{"num_hidden_layers": 9, "hidden_size": 256, "n_experts": 32, "experts_per_token": 2, "d_expert": 176, "d_shared_expert": 0, "hidden_act": "squared_relu", "moe_layers": [2, 3, 4, 5, 6, 7, 8], "router_score": "sigmoid", "normalize_top_k": true, "routed_scale": 1.0, "balance_loss": 0.000648, "balance_bias": true, "router_noise": 0.1, "router_bias": true, "n_groups": 8, "groups_per_token": 2, "init_std_router": 0.00792, "lr_router": 0.00126, "vocab_size": 27622, "norm": "rmsnorm", "norm_eps": 1e-06, "tie_word_embeddings": true, "optimizer": "adamw", "learning_rate": 0.00173, "beta1": 0.95, "beta2": 0.98, "batch_tokens": [16384, 32768], "max_seq_len": 1024, "train_tokens": 246300000, "max_steps": 10644, "dataset": "wikipedia_en"}
Below are experts of layer 2 (counted from 0) of a mixture-of-experts language model. Rows are named router (the router's row for the expert), down (a neuron's output weights, with its number) and show model dimensions 64-127. Each number is 128 + 24 x the weight over its row's rms, rounded and kept within 0 to 255. Numbers have three digits each.
After each expert's rows: a language model's description of what the expert responds to. This comes from a sample of Wikipedia text that the model never trained on.

# expert 21
router:164128090119128124116144119131075155134088122138150157149160106118142128145132136104165121120077100135097151062143104092121167121121107110117134128105134097123092116127127115147127155164185145
down0:098090119145102153091125138105097111131146138090114118114098110128145155139112099112114122126126124142158142128140102168149148103140113162128141126133163171147126161125099120128137142135109174
down1:119156162110120102134145114095134108144140166130089075155117095169118156159104106112160102151090115150121086123128102074099137117119116110146140117153121143067111122138113089120124137149118153
down2:141173145099170140145110097135152106138144094133134160129131115122096154093164076109120155115135141129113151144128105112130148096134110139139124079180111146155110098151160148147112142153136085
down3:126133159137118111116071107064143100180152140145097093133130117135133137088152102120099184155136100131123120120153126111163116138148105118132110143141129142187111158047112075135132124146128109
down4:117121108125176138106079103099100155131111137121157093114159067180118177117107149118155136102113106107126145120182133100099142108149105089154124124108150159115132159115124108146115118086083114
down5:156151134153099142153160106136144126149126146146110124124151144095121122116095119096095139103108123158081100151147124120164110146134141133082163145070108106092141107139128111134140083105120119
down6:118121128154092140156107118109151115069110138151168098106120104117174101113107093122109118156158129134137123136128151077144112122137135142105139124189144067137113133108144115143136141147128149
down7:168125159170146135121103111110141154152096164123113114113107121130152169094156139089136146157115166142167090126165129106100143124096114110125077112112162130131149152091107120138168144086160127
down8:154170117169096127122158142149147146152109132121082088139110172141114133101099132120154084165133147115125137088118148130097142124132119059072134153079091118151122153074178122157153146120093133
down9:134141163126114121133089077140135130142124139158132155113138171120141168137099141135157142135149074121124108120134151171159121160127154178133153138135121123131125184140138144127112086158113100
down10:111143129104124153133090121171136150125122101139135140080145091148128125153126125158137111127122141109129089119103120151148129124101113133129111115124119151119134086132148161115087130101149137
down11:155117171099119102167138095122124061152153139110136094111087107086128133100083108130098142157100112145148158124125168136162127098137135126116120144151114135157156121161110101090171125136122138
down12:111153112083140097137153141125136151122150109158111124122135116124150082124119128170080141106134151113120153101101151116174127075167107085115085120124150137134131144125119109097137116126109116
down13:132126091155140147138146167096117139112149138150143117120139145179137150131118085125136134191137125154122130109152151157114075113157141173122100099095099130108167109143155097135167144116158126
down14:153092129126137125156105103121113143181133137137096120102192096153105124107148145132139120135083152116079089164163109131094133113173095086129117106137136112131074160145149092103062113119146129
What it handles: Determiners and pronouns. Articles, possessives and pronouns starting noun phrases, chiefly the, plus a, his, its, their, her, e.g. "sold its", "at the".

# expert 17
router:137159149144115099113136094161119163106144124102131141133112143134087127144147114119148160077120129102139156109199120149137180094160145104158151105145160114162093106169152122169116091115077148
down0:109113114120148174108106192129122118154120122155166132147147155128123113101127118113206132104129153148056115129131123119104133091118125136135149110106128125131145129131117143143166125106110118
down1:149124164173194141085114133128111068164173126124125135146080127159139118135144144146134153142129136109154139132162093082144098107163138135134125128173164104116123178142127121098147070132113112
down2:154115140154116081140163148126164120119121150112145143122144134117141049152147088126150117125182150126122145097142120163125117119098139124148148142117135114118135104171114138171189143117145126
down3:129147135131162126105157091110110119136158112125099111125100140086139159137132092111149143129115149120164142130166127128112148135152140134115142109118162132104140143115109147123153127122145130
down4:165123126158096154157117133128144139139179112103104111123124094098115086119097109135153165115106152120113100099136131100094137130109113145099114129102120099172111145140133122117110146099187107
down5:118105110107135139157139151138122133145124148153156122148142098149103101149099104109091113166143116170145154111111121138117103077186088147138142098168103164160110094149094111146142104161150108
down6:131127160139131153093124160127116107155132133123148122109139142117111158096145095163114119142170123097157116167133162126138094143103114117140126142138130154119166107075111147142085153108107138
down7:133152146097154119151109151158133154076139142111158152160110152100138118148151112106127106099105126123120150108136112085107132117125146131147162166112136143115095101155141163168133091163127126
down8:125165125169155084110155121143145114113137130161129141106100119100099122103124120108073105137131129151126160213102116141121117160084120169113128120150188140120123088111108151139146115169132102
down9:147174140104113130113158099113110130092149113125115148121094114104150118152151081165146132099134157112141117119118116140167142075114144118111114123140108089147167135141120174125137164130075146
down10:124144106185117119138108138136094146155145120150142126088116139136124071131135130130109096118168120156124143148115126103154122141120120115060158123109125128148153116146078111130138136096112107
down11:094099128162104185107108106135124143127184151118145109116168108125172081116148124111111155150140124104129132183117115110128162143097136119128134090138171135110147156140117117104088121149100132
down12:128115160134140170123152127119085131132106095109115125136107102137137105120078138135124160133110155151090122159093121179089178098163088114118066124125172133136118088090114109119140101156115083
down13:115119148123166163095110120147083133159135148134126136153109104146127114138099135122114139127118142145129142143133130135090109063122119150155131128181124098109105140126156118142167108119109121
down14:120091098161113111141096170088105145098164163112145109108096090095147122157144160149149129093110157165129113115145149156114113105149076091132134148112117117115096144153117119099117123095129091
What it handles: Clause punctuation. Commas, colons, semicolons and dashes ending a phrase or name in prose, e.g. after a date, a place, or a title.

# expert 2
router:155126108143140135168100151112089122091122163139119154126133166099108138115149173094120112099101077120140122111176176111147110122133121137100157184101106135174141067150137109146117116136065104
down0:117154109118144099156128107156109149132091127153085113132084149137129146105149129139125094168097115144145132116094120131100158203155122113142151145089136129144157107105128095110186136167132131
down1:125184173117132144122153104138145105098162141167165079113135114121094139125129152108102138086117143143108136131134104099127103094115099132107151131151102141144153076090130138157087154113097128
down2:097160104164132129142131139147093135148141133114125134121139140129114146094103099150139139153116147079145113135104113150105098152145127138118150159124197122124071102126171154106179093158141097
down3:109119148135149144107133105135141105174135144145098091165103135132117163119120138112116111179121142126126135197159118152118084140130100130119133136107100127112139154096112128149135087106142146
down4:104102136120159147088113139133102163133135131145134114116182111133109146137112131165137118121153107148105139112113153129162124108136115136151140114118112122159173150119083095145069142140072102
down5:103118082167149135189094102119115129154152149115132182089098158129145167133099124133115117126131133139133142121122133143179161191127175125140160087181142125146123137142145080124137157129140153
down6:145135106139116170141150147160128217160107138111129124141175048134100108130106110099150127101111119147119143145119107108096149143090167117111141145118130154149117169194138122143118133140127148
down7:127168145169114131150125138115133096140158119079120131117156173118139155137098083113108124155158083128138176146133142136111104166146153128127147112140127137132124155151171099133154180171146167
down8:117121111141119105147127115153112097108200166141106114155144160126171112145095125112118149168141117161159158146139135130150144172122140092133120141097145108137103117156148146117117105109131135
down9:104144156109120191135134156077127104127114129114121143125161106111113108141149110089111088147119140140164160155096098166067145097149102100102133071143146109187094088125116116141143158155147126
down10:078123132126109157130118149105105142126165151144082108142144104123099118138089088146127095088116116165094146160127082153131100156113137099095132101119139138130121121128116111133140108105115127
down11:120106119152105162116153099152139121168140103104123149074155085083160139114145107133139129117190113149166140154165157120195108148133152120121113116134142132099158121123128143148176127134151163
down12:121165105160129130122181159135135144138139131145145150114109110099137113180135126108166134109136118121117156112108123102129139125106103103116155117125147104114145112113196110147123137138138132
down13:142088120172086131118137146120129172114143095109150139115162076134137091117115131104136115120126110105114129142122122151105124119159152096139133151132144105150100151140146106105094146149163122
down14:113144102062108132146140110081118150105142189104119085132119151147112142137114122122090107130109109121143088092101143091085156152148162148152146096099128150135145107126145144116116145145138101
What it handles: Dates, units, table separators. Month names in dates, plus en dashes in scores, degree and minute signs in coordinates, and decimal points in tables, e.g. 14 November.

# expert 8
router:147119114118133123119103139114088119101079116149161145137121119147115149148137184111153104078156135106074141128164097090086087117106131137134100132113108049121122103153131138172141083188128129
down0:141110130118166133131129139122121106137125137145139148133133148100138141132150112139148152148146103141075138156145101085109155160129145121130156128157135138148128114115116129110120128128108125
down1:112126152120180106110177117150129135166158132130128105133144088136165132107094095152115155141122150132119137127123117096127102106101152103154122136169108126130122120114161097113109091147168121
down2:138166095155141132140138121162124141099129113123147136115092127106151146115076141161143153140150123106152120154086142111144147138123148111116118152130139090113107148125096110164146175127130172
down3:132176102096122172087099151162143145132133143116140138102158096158127134135080154133126122102122127164111152111114131129091148155135170178110137134128165115095140128124170149142124189140106127
down4:130138115113135135118128138156117123155103106164151163143164138156121135143132131090131111076114135087100131167171083124118108106096128129165150138139086141139166106140129143149117132133120169
down5:159109102102155137089076123148130098152161160108148121121144124093144138099147177078131126194173150129134128119148099090153131168127069135118094112126150081126114097115105090105159142127136147
down6:161103131080145076164117121158146152105107104099102122143107152123115133130151148161083103133112128119126114159095093122113160093105141106115095147147152132102072178112147118131192087148122131
down7:119152134103129149126117123132139149126123144175152090136128120130101148153099096100150107092133139134125160112140165171174134127117129150134116095101157134137155102131148162161155147139116147
down8:110115128131119144102144139096170111100131161120084121109149114162102152151137121101145129092109128163120120127163082153124150129132119151107156170122124105168141091119110172125097107151143141
down9:108100163141177123111113107098139129126119152164143112139115119124142124179114121135104112144112090142127089132132146155138120138140151152095165100151113102094159163112114126103132135090174110
down10:105150128125117159126135138123104168138118129103104125143156158152151117138146075124144163127141099089094149087125111144130165143082125125142105131124145114139147142136143157164124166131109121
down11:096118154118159168148088099143110100120135147118139106165119134104173155124143140164120136161107129142157114143127150155096131114142123103121108068157172104113159165120133101104125125103135119
down12:076125137127148129141121138127123114112162142114112115140110148107102117143099144149121122159134092130092126102111142107157135140130166182090157130112078101118098173146155160136114153181160130
down13:189112150060150150133125163088098129115103124114182120124161102134107134158120124138113114062158139100100106103098108102098155104165112088123156126115130145129119132127175138137101175156126097
down14:111140114134092151156172149121125131118140129082122117097158120145119122111092117147100128106141118123103137145142156138132159141149073169113118105128144118149081108104135096126145135153093124
What it handles: Table row ends, foreign particles. Line-ending pipes that close table header rows, plus Romance and German particles like de, la, der, al in names and titles.

# expert 7
router:148148092129150127145128146137080193076118148120144128144143162147112144149123181110143132107107120072071115126156139072111165109128118140123133147106127131128130140137149106160114120152107154
down0:161120117096160148134141116081119123118172168079098137094131122115150094122095110114138094114122152159160115122102130129120120106139147146113106147123117186125133138125132072109183109107059090
down1:126152105120127099134140115144119162114092103131149145091143094144128126133149175127140106113141108127154143138117148160132165113104157128156120081117158138169097106108167159138109140170079160
down2:129166152146090090121098158180164090120136114152136140158147161102164123134118166117132133096118152123135153121101128107125108090121117163135112125156179128138144096120126138151159104149114143
down3:117099159105124146145173126123163113147109157168165120156125122073133103144103115142101154124143115129146135124126117088110151142101139157139128098107150159107141115183145138124117132132111155
down4:139102064116122157124149125136094184123147097137150147124140105154120151123157153177160113115091179168133119115088153146145143136122126121139119147101142132109133137133156111077109104131113066
down5:132140112143109122112127089117147125126154172168145094137079088083128145113099107119126132085100117130116122118116150110164107125115100144086167083087099099122084115106102148131134112121114132
down6:117097066145111125156128117164127157109134087112174095123090109125151110114150131140109142050101148062170138143125169081145149118140151133142096132118153131154135105122131129119120121141154146
down7:109122085157131130108143143174150151126143131144146102142108098175112111131146103183094108108116158136128139111080099137108138175110139134149130138128120148079125130114103150143114112165152153
down8:124139110133182132142101125137086154113127110143128120125089132125143192202121117117118104144187164151175142129051125144143141125126140102122119127074144123105125111155144140130108113113111185
down9:114128138091117121151126149180123142100100117152122130128137164117133129142083121139134128140162129101130121080124173158095156126151159127126115109162100157120118115102168112147081159109136124
down10:158125139156129122140090104114126142164128120139128140101110143160136119158148112124114123116120108117150132172149164137135100111131111086136154131136108102107118143104117173126112088085120106
down11:129117170154171081108109128124160087113120125125143134136141126098128097121124114129142152121128125100116157150110143148144169149124116137113126158112151113145096093143168112136108075102144125
down12:143121144134100125126139097152108097135144135125110137099126085081116124102068155185087155108139103109142093128109128089139117085143118116114160107169143182153161135114103112175102159154123123
down13:137115134106122121117132130128115108112096140111160108116125121147114108118155127133090152115122116137104123121112143102119156115113103155137138102184113125148128145125148125141121154123156082
down14:139103123156125153124130120126114107135147149117096062152071103129138125145118100115113139146124109133117108097119084113136122123102117110156140115101148125143130080082136123147132114110148137
What it handles: Articles and determiners. Articles, possessives and determiners that begin a noun phrase in running prose, such as a, the, 's, his, same, largest.

# expert 5
router:138117100135125117130144108159133162136099123111165138155137113100145120150161183097122106101090123121099121099153101072097135141101108143153114151127157088135116153119134105161138078116149143
down0:127129137141107113146152132147152183104095145118141124148176106091150151139145172109130115119160094121116123153129087106114161136087149093145117157111150101140126167127133115135083133144102119
down1:104111132104138102101134115112134139103109118117146168154178088100156131156107195121153155087123137106125097124135106094089155140100145109102127156163146126104125191155129093113095124135132143
down2:113146117123092126134132111140106104163145116120112118125109175152142154112126098105128116180163073129130142145134129149162069135169112145123127117164110125187141118127173090192155150106109163
down3:077137122107147132127140110125091139168084097166112148114105111132133131158076116124166137162140107157101102068131081146104126102104139117110110116142149117140127174069116114124099157110184148
down4:146113149147123140144087130137110123146105128138113128100123148100147158106148107179128147123126182145168138122076144154149155139126129190100141115109088151088148109162123127138132144132114142
down5:114096137126057146183195139145171145116148108092102108126125111154106138135123119187118106099140110117115131079122119187183106136160119137098128116137134141140127148159134139123105098093164134
down6:126085114109167127129164134084079103095119149129158154112156159128152106184074171114123117140136110136103111125116138121118158129137145135114144175130099135105151140142117154116119121133138191
down7:113159107066139121123114148128158097099159134056132119124144161135150116101111111089141109155169148114098149128139127127094163138123130126132092145140149137076169173131178128119164118095094121
down8:099129086176138146130125121126088095147162113128144122122085153138129151125132112147139165188162155156166128122117139175180140149165143151120119168133102119136137134133122118121163141127165150
down9:091121134128108171112112123125136091144133170114173170102160163107091138145125113141145100116149113138142154130119138105120142145156112141095115106133125166136158135126171107164101169122130108
down10:115133115112129160090095092145132134136104120095141089137154084121091129162128152141107076084131122122134130111109092115123110107110122084121119089133195133149134127092152102135146100110106127
down11:103120120095082152142125139089132100113113078128131136167121173161114124120109113125111103123152127119130138108154162146119157145127093151145149177131129104161177177172098163101127116070131151
down12:156106131133132136173105146100120119135151116173137169101151149093144105130109149146157159147122121092126148164076191090111115124126084161087136096159146144137151141104124123086125121132144120
down13:136094081149110174095122148141160155125162154103114130118129081102099114102095137108117073095118179138081175137094159114112097101140115103140088116117172163102109163096127139141121088116103101
down14:131146102152145144110136129076133143103080111145158086178111107104116161122115094138170118099140163120136111141114163136158150102117112092136140153149161183151152143098152141123132156153146104
What it handles: Digits inside numbers. Single digits in the middle or end of numbers in coordinates, scores, money and statistics, such as 74°3(6)′, $3.6 million; also 's.

# expert 20
router:165153120120136124137173150116111146134141128104110142125147147152124159123141165121186168128133127118122162108154142143089106158079142119144097144146116089149157138101143148160140127121123162
down0:133116125132122116117117100096122124104122115051083115132101152106122145137136085136164128153101125125154165135134140162105120161130112090101140167104111135164133131116162123098094105143148118
down1:145095163158102147090134148093139149147112158086149150154166128123139136112143121128136153146129115130083119098144125122117106163138157143137139130107146160144163145136132122148106145126116120
down2:137133133128151131114152159089149133112166110086119133098155160163105118134149142133138116147163106099123150142149139105127113124141106103121121108091164114181181165118132153128103146099111112
down3:160105157117104106117147150115108148117139113133110135156095134127122116078165109187141138134113152096118150108092108137121143131102114096134161142131129164099093099140093106133120173090083121
down4:165123162144111112139128135165178122127117115125127138091100151144116135120115109132126128146144187091126064105103107114166098163118140134126132144119086108148143118113094170113126123126172122
down5:087148149128138075127182099147119150136128150133143130136135086144166140151152143155128161124136101118152115138119168100160111130124137144136123100112163134063097090142147178107113108130100095
down6:136117123136137112079104167136107142140138117129080073139113099148089116127119110149081139131174171118121145138125103119105138129140133092112122127151124142119169121114145178112134134106131106
down7:121111147135116107161070077093123102117126145090132112117166121093096141124105154116085103134118106159127184130149112162115146100119122115141103161151141139099114166138140124140137081139124143
down8:111103187103148133118116146110106138090126159103137108115138151139134129134109155165127151102128130169089126122128139105128118135118115096138107091139137133083120160107093095103135147108121139
down9:141117182106142115117101117100129107126120138104148117153129127102169113145147135193100189152131154137096080141121121145154123085122145121152101150114110079117089120133147125126169105116112126
down10:144142142119135129126127166098120138115157139116154106168129163155116115140084097120081143119085116126088130128152134142071135177163151138073119142075107116104131127140141100151119152149148154
down11:135126095141193103150129104116221109101074141157160136159132151147138150112125172128148123120131173145154110117086113147132121158131136124119132132118112119104086113157165132121168081140133133
down12:142173125104155136163104155138103108103139149145132158091086151166146150117129075128126145129141112129145149149131100104108144165100144127085140126129115135114114139079115132114130151164083135
down13:116122101109131127118167112076105127143118174153104125102109124126147098104131109090140097148117110117088193132134062100124134144095143140142147106101097157133156180142072124138124135110180141
down14:151130103137180126112112119095150134107150130123112119105159157141096181117119140137162146155153172152162143136147133103110117143134124136109095136106155123147190146076169132110186150156129123
What it handles: Lead verbs, line breaks. Is or was in opening definitions (Cato is a...), plus line breaks, list hyphens and == section heading markers.

# expert 22
router:179175125095125125124149153166121103144074136131164159130196131122156132108132135128130148126122145139080112073129124107093143135096151128108121134107151106116134133132120114163135131193107144
down0:123152134117143145134155138146134121112134161082161077117087086113147093123147120141139163058107115106147164117116120159142116108150103101154169099163138169128115094154145081171137114106137116
down1:132089148104127148129135140094137149118139173116120173145116114164094096053115140099155111108112100156128135140139150119100191150127107091122121158092172165095149154109112132141119153159111069
down2:120157129136106133118135125131155119100105139166120113131112148111099140116143111186113096129149147163108128115100162117096146101114144111078150100174100156150156100108102119202117148113100110
down3:124137112088112095111157147115141150130099124134165128167118137152095130170142143097135121073094110103106127108165129093079130130115123129144106129115128153116112160148162174116131113169140103
down4:099096178141069139083125107141132152123115115117106102115129139147096100109124072131103114101114137097114120126146134131115123148114122134159103152141133170130170139094110152145109127127143122
down5:071128125125147188140135143112127132133119150110122094144111136113114115115104144098115101154122082152120140138138130111127082138147086154135150114111104094137084098133089128171137106108123099
down6:162165168119118117102084099132152097084098130135108114129089111145173095094153112123155120131128153095127114118160065107088104108126131131144109114124131107122158106108120119096168144122116106
down7:120084114144135137086101130109108138124123113167137107158124128102154102155164138152112146148119098081124105120134101159103147151135130076111176121108111145153157152164126141111136125150103128
down8:120113183106134132151087119137123111122072154153098121096123149134133174111108078115141122137145122155115110141104149127170119152159110145118101077144087161096145108121127123108116170144148087
down9:172138166094149136153126116112147128116103084122138174151148163145087139134157142151151148137099169118091123140109106163126159117141129130133126099105111154141155116148123133079130117083160078
down10:150150137135120092146140132152130104143129138157113110084145131148136149150124156119176128133143115170149156118166138119145132117156125137108111145180177099140103129116121106098129094125123119
down11:125119109137098106152118117140153129104125104172181108133091107136135139144100126148134147114100139081136142103121173096128124158120113122122131159101112103128100159148129150109090115138128138
down12:156160137124122161105117134162156134148109176117143115142141116106171116141116113119113127150092188130112153110115118133124150125105122130147093137069192098167134119147109114130119130176098125
down13:133119142136139110132113136102160126122148112162174146089095116116099129112119171127083134158133131136126122153145175131135085147161161111080107154107083105101118127132152094136154136147112124
down14:100103093096102085132117125129151138131106153143139145135132122161139160134110163164114091115100115149147109121096107140133088150143120137109125107119133144079159147126131110173130085163163137
What it handles: Date and number digits. Single digits inside numbers, especially the second digit of days and years in dates, e.g. 1-9 August, 1-9-98; also him, them.

# expert 1
router:135136126102141125168128125144135115143092132130133128119120189159117162133136152084165121119149072122119110071157092085092131137115130149111146177109077106155141112146131146152154126149125142
down0:135127154187129131110118106075129129166165113116107123116154128129136104135121122094090081103152137141121129161142112112158110102110153123119136135126139114107100094102143132086131134120133120
down1:104094148113155128111097095154134157117097113127098173099101116144123132107099123136129160154152112137099126135117130135174115122148084099099166122130155142142159134106116134144095147102144159
down2:154099131103118084153156103142123133122077096118152182143131115102154106118076141103127107115101114101115147139143154170087088105165134127139110144130153131095143123150193158096187104154162112
down3:158142150108093119099144145128138109127112128100149101173169128116161110116143103141125118142124120134129087131100124065122125105152120113129143098191152100077111149188138096122142145096145141
down4:161162132092123136140131115122129135114108122141111115147135106113094130111144148093141144157116138156145089183117142135098107161143080123124141066145101153130124111141122096138158181134154110
down5:090156088107107156092167137141118129183168095123120101141101119157159145156095097116129114203100096151123125164121154146116145121098096099118132141130125144160163151068119104110173135135112127
down6:125160140108127121110101108091151083132155118134143091162118133135113122182117112095111137141141145126152137118117100126115067113168174162117150126137121137159133181155108168149141155121140135
down7:163138103162126160100126108128100102111141149107104130128111127161134133115095145113109128108142164132153137146126160122135108135149077104152130140099192120100079184104114125125159107120150113
down8:129080155128131140138126103121183147128087127138124161124136091140156099091159166140140177137099108157170116161123142128167119143076136140130142144137153140147137156177092111167117111170147130
down9:135094118097176124146109090132118143165135135142127138114103086102122135135176132146142137140118108128137116107122104117129117113116135120138111123122121109113140160120116094149144103119147144
down10:107116132143139139111139110105139102133132105111145143091109076118126134117127097113130104122132124176146093147172112122104109096080139118135163142133120092063147153085158154185148113166090120
down11:119138131133100136124151156138085109137164113101085098104137155127070124139116141110123137145116093107144155110149172151133138144102122133120174122117157152105134101154085071126141142163134131
down12:125132087109140128167148113080125100110137157147157087107082131109156162101121135095126127126118122171159144105107079120098132129095138080106122103113131100081127116100095135177129090142152116
down13:145120137141159144142155135126149089127145110146167172163176118133134112144092169088137122125135066126116110132160135180162118088133126161134119121130114115109158136142116154160165100156149109
down14:122104152120155119108125106096142132101100132148103134139142140157112099147129167093153137141094121134124089082102168119112103142158097127105146141146111120095109097098132114116155132150155133
What it handles: Opening brackets, quotes, separators. Opening parentheses, quotation marks, table pipes and heading equals signs in lists, tables and credits, e.g. Beach (largest city, said, "Industry.

# expert 23
router:137127099123097105180133125159129122125154093119176149135117177096121115090119124128121105140095104065117115100168129115157131088131155146111131148141102131165143087132137135130092128158114140
down0:134117168076136077135080121092104137141094104122114106109123087117157113140113108111108147120117156160109102144121087123117178125138112094112084109120119137086148143121150086113146130109112079
down1:106106084155167145104155108139105096147130122139103082122131098139149131158144129112117139151128079149130126126145151147137111117123091127138123126144093138139159177126130125154163138138125142
down2:120148175145167138067156125108131156107126112131142150138130106154138151100142101111138149106090131118103142176145135100127148137120086112115152088154145133141129114126133160098071147118187144
down3:109103159139146096132140127131092143162114127128114142147116144114084152141152133092193110147145149127156160094171090101113108135112158105144113145107104143109109150139138113154147116154120141
down4:100114141117133155153110142171150149120145147165162109108163091121117097146133145136142116121135161132142161142100166054146112159106113152127123113118155075121080139087168123123132133120143134
down5:132181122187095132072136120134149165115139144119116138109118091152164119104132125096098134127130133175091132149108121097129136113141121164107146122101145114115148149145150119114125165156140145
down6:097158151125082115140112153155131125136098116165125123167127160096109114150122140139144137145112105142140155105155126098134136150147087101093133103158096120156084193138140102113095116119146127
down7:131101176096152157109171100134089113128175169098125120086144082142145108073119152126122123123080158159143074138134131171116118120114166093132102127170134137122136134104118087123128150087160137
down8:142141145153181143154135133169153077154152094113166107114139119137133166147088131162100131170164126161130106110099107128127106091102147125114178128139047120116124101156181096153122126165102124
down9:167142198134129129121143160116119055116140156128131145134131115151150134143139126143128150162132153138110110123105145142163136125145112081121113131092150166127082120099144136148128110097108113
down10:161136159105137161175106135152127118130098087159112110159131135114108088141145136120122138086127160140123156131113179159146184117146124137170121102160111138150110111179165107157139118149079099
down11:131127104158106130131114101159099128109117109113130108131129112131102145121101136076136124117103120140118152136138176147126114125158127137120081107138122112072132127160112128152131103097162108
down12:111112150102140098127121122111149134113123125155135183105143106121101082114127098091112108142120091117153108118109077122147139153160117101119088134131155173144121111100123136113162156103174135
down13:137165098170146144115130132072138138128105125137129137167128132119108158115138080116162150115135132117159150179132134111149128160110098126153166107148120114131128125101154122171113134096135104
down14:132115150132133097124137106132149122156141126110122095093164101168106131120111112146137091144110125136160115148103102148170133153118139105082139137102149140141150171129101112079108142127141149
What it handles: Capital letter pieces. Capital-letter fragments inside acronyms and initials, such as CAOC, VHS, WKAQ, and sometimes capitalized first names after a comma.

# expert 29
router:124121120126141107183130180109118139134145160107115173167141159104132108124135174094135106082087129096085130107159102104108136126072115123123110185078135097119098146131119162133136092173124133
down0:126098105157107108137125091123155096137100152137136137147092090100147154155146151119154167156152150098142090156108103147153153149115097144100092146149123102107103118098104099094159141100164134
down1:124094141144122116076158097132137160098098109124148172145147133118159131140139110120176089168171146148124095164190094149070119162114177142136087106124159149144150157123144131117127136118166161
down2:095146110129114155102107111145165136150107148135167092130116128108134172115153113151113107117141163108124143172107115088177157164120130147138141164131173133137108129112087125114101172128120100
down3:160132097120161088091127128146094175167141134124111106083129101122122137121090155129064149136139179099111151101121100156111143132110121117173093118121175147125133125130160136101103131134103149
down4:109153123147121141118096130166121141156153138121136145128144126116120162139116117101127103158099126075087142122144153146088119153144139127114107110116142109115118102117154120130081114150121130
down5:139116167134112130099110110088152065206176160103103104141096120109145147146109159156107131173146140131152105172116167105151125122110090127125112111129143158140135158151110082103123136133128157
down6:168147115123149075130119112159132135121146114100173113151135157088171122167137184098137181094153154109096131140157130136123143084094146120171117163137152125122103136120137110158100097115093146
down7:141114143122150138152116141119156137092110153143148112108145160082152131092135133146127146192129143107139114107130151142095099124132090126131162160130099114154143129151093169144094129140113146
down8:121153128110103137141136138160105161112091116140157163140156093098141121098154140159126106105104156097119154143103099123094167155098113099153168150104152117111118110150155156164159125162160141
down9:136112159130089119137123112130179132126099181120151131071139124135102108092119159152122184140145175089150116107073155122116142139132090109138099139095148128154166138111119093141143131095137144
down10:079104146121140175113137156115153147138134128126102135146114112149100134141121118132114104097190129161136142118099106151135129133126119143157127075129161118125100162183158142152127141100121082
down11:124173137132156125083130100132117118115163136115120109154116146133156127107163114091116159142118145141116151114127090175129124107105114101158143111145149147174140151117150131136126162137174126
down12:107102110142149152089094105090156113136096148163142118097136100143120102109111103092152153116144103145105143102163147118130106148102102110153117096104145158104152153107102157160112158099150143
down13:162120106127134127095129119120126113121040121110169088093122145109138088153117094108112146162169141187150145104115151095151168149138146132129084097130123156125140122095092111146112150103101133
down14:153099112150148097144106170114169092102132093168130147088138115108105061148149114102149087125158148119156127144149144117157162102147118154133099134118145126148109139112113138126115145144116095
What it handles: Adjectives after determiners. Ordinal, size and time words right after the, a or his, such as second half, first, small, early, own, largest.

# expert 11
router:110135147111084149130127118153171157122117138135142144141144135118141098197177136108141145117149077112120121111168141138128174092134168131139174132137095120173157098140112142137113139152109111
down0:092123130120135126106122078105176099084135159122106107133111174098141128140162123137109134182139098098104089114117152161184119165148123170128126140134108113129123135106077144127148147119176138
down1:108118136081109118099114132099132101141134175142111112120131119137160152145107127140144128172136080152197130136127154134156119171141154145121133103122191148120142100142106106132093110157104134
down2:145149145135155142117126119147113107108121161074099083118152106161164190115138146175112163137136182136116097155120144113098148133079119092141082091109176096103113163093086120141165136125157112
down3:091147175127105118139096132077121115117144153110126086123139098117123094135118103129139166157163142122140100128127101137140148102134114118105129150130125080145121141154105131110120148126154085
down4:102092138102128132140130098184108122139167141099098120084131139148136126118114125146101104127152120083116141115086082132105147171103141163142151078131159116118124177125112140150132161136118165
down5:124108122178125058128105115105142131103146114115138146136143088133159094138174164108109149134129065120110113148133144107157106100138123115121137092153103070150122126118126173113102117125138125
down6:111109150163114115140116080123149124093121142119139131143114089111151097158112081122170103130135116119141139171129135163151078127126130152143130113152149101110112108154166142132165146094120143
down7:132104131114111112118121135136137150116114090058148136173109120188164142142162127146123096096095127144148149133151113135110136137108164115160090146161138150135136109169168099144159153154091149
down8:127090169111149119112119114138139083139164125125135137100121107156142128113077146173153142153158103104076113118142172185150134096165145103113113143163117107117124160082086128116112122121095131
down9:106105135113101111116115124113173145161146166110113129114089138145158136135125088124139127129144109113146128119084122142091151117115144109168156124113128095110175124158095137119135126129089160
down10:138102145120141150133158100109098114139164128175169126090133128123119068097123144194081108117157127146125087123077125094152104160169141147095147103144123177154137128122138122149115119110141126
down11:146111144145151132106132128147158120159106097145118123136092114117143143138122106131151133129111149137141108122176176135159134135086102042151117134131122131151083105101115101124136175135141091
down12:102093122116104115094081124142100136084082156135123105136120153111138101088153101160120112124137114155152148088111125083116098122126133169133114129146126141138141134124111140142145154138149125
down13:139115131118151130127102160105132097151139142144126112188083190166137156108097143130140121138142137129162107126136120086088118151124135135142183186107107116147153099143125134111118099125106130
down14:137133121129093117112126108113110161127104117107102123113117095159123142134091123097123120145125177106145156129138094155143131152106141121106075190103142134152126137154115097121123152125102149
What it handles: Coordinating conjunctions. Commas, and, or and & joining items in lists and names, as in Bosnia and Herzegovina, Kool & the Gang.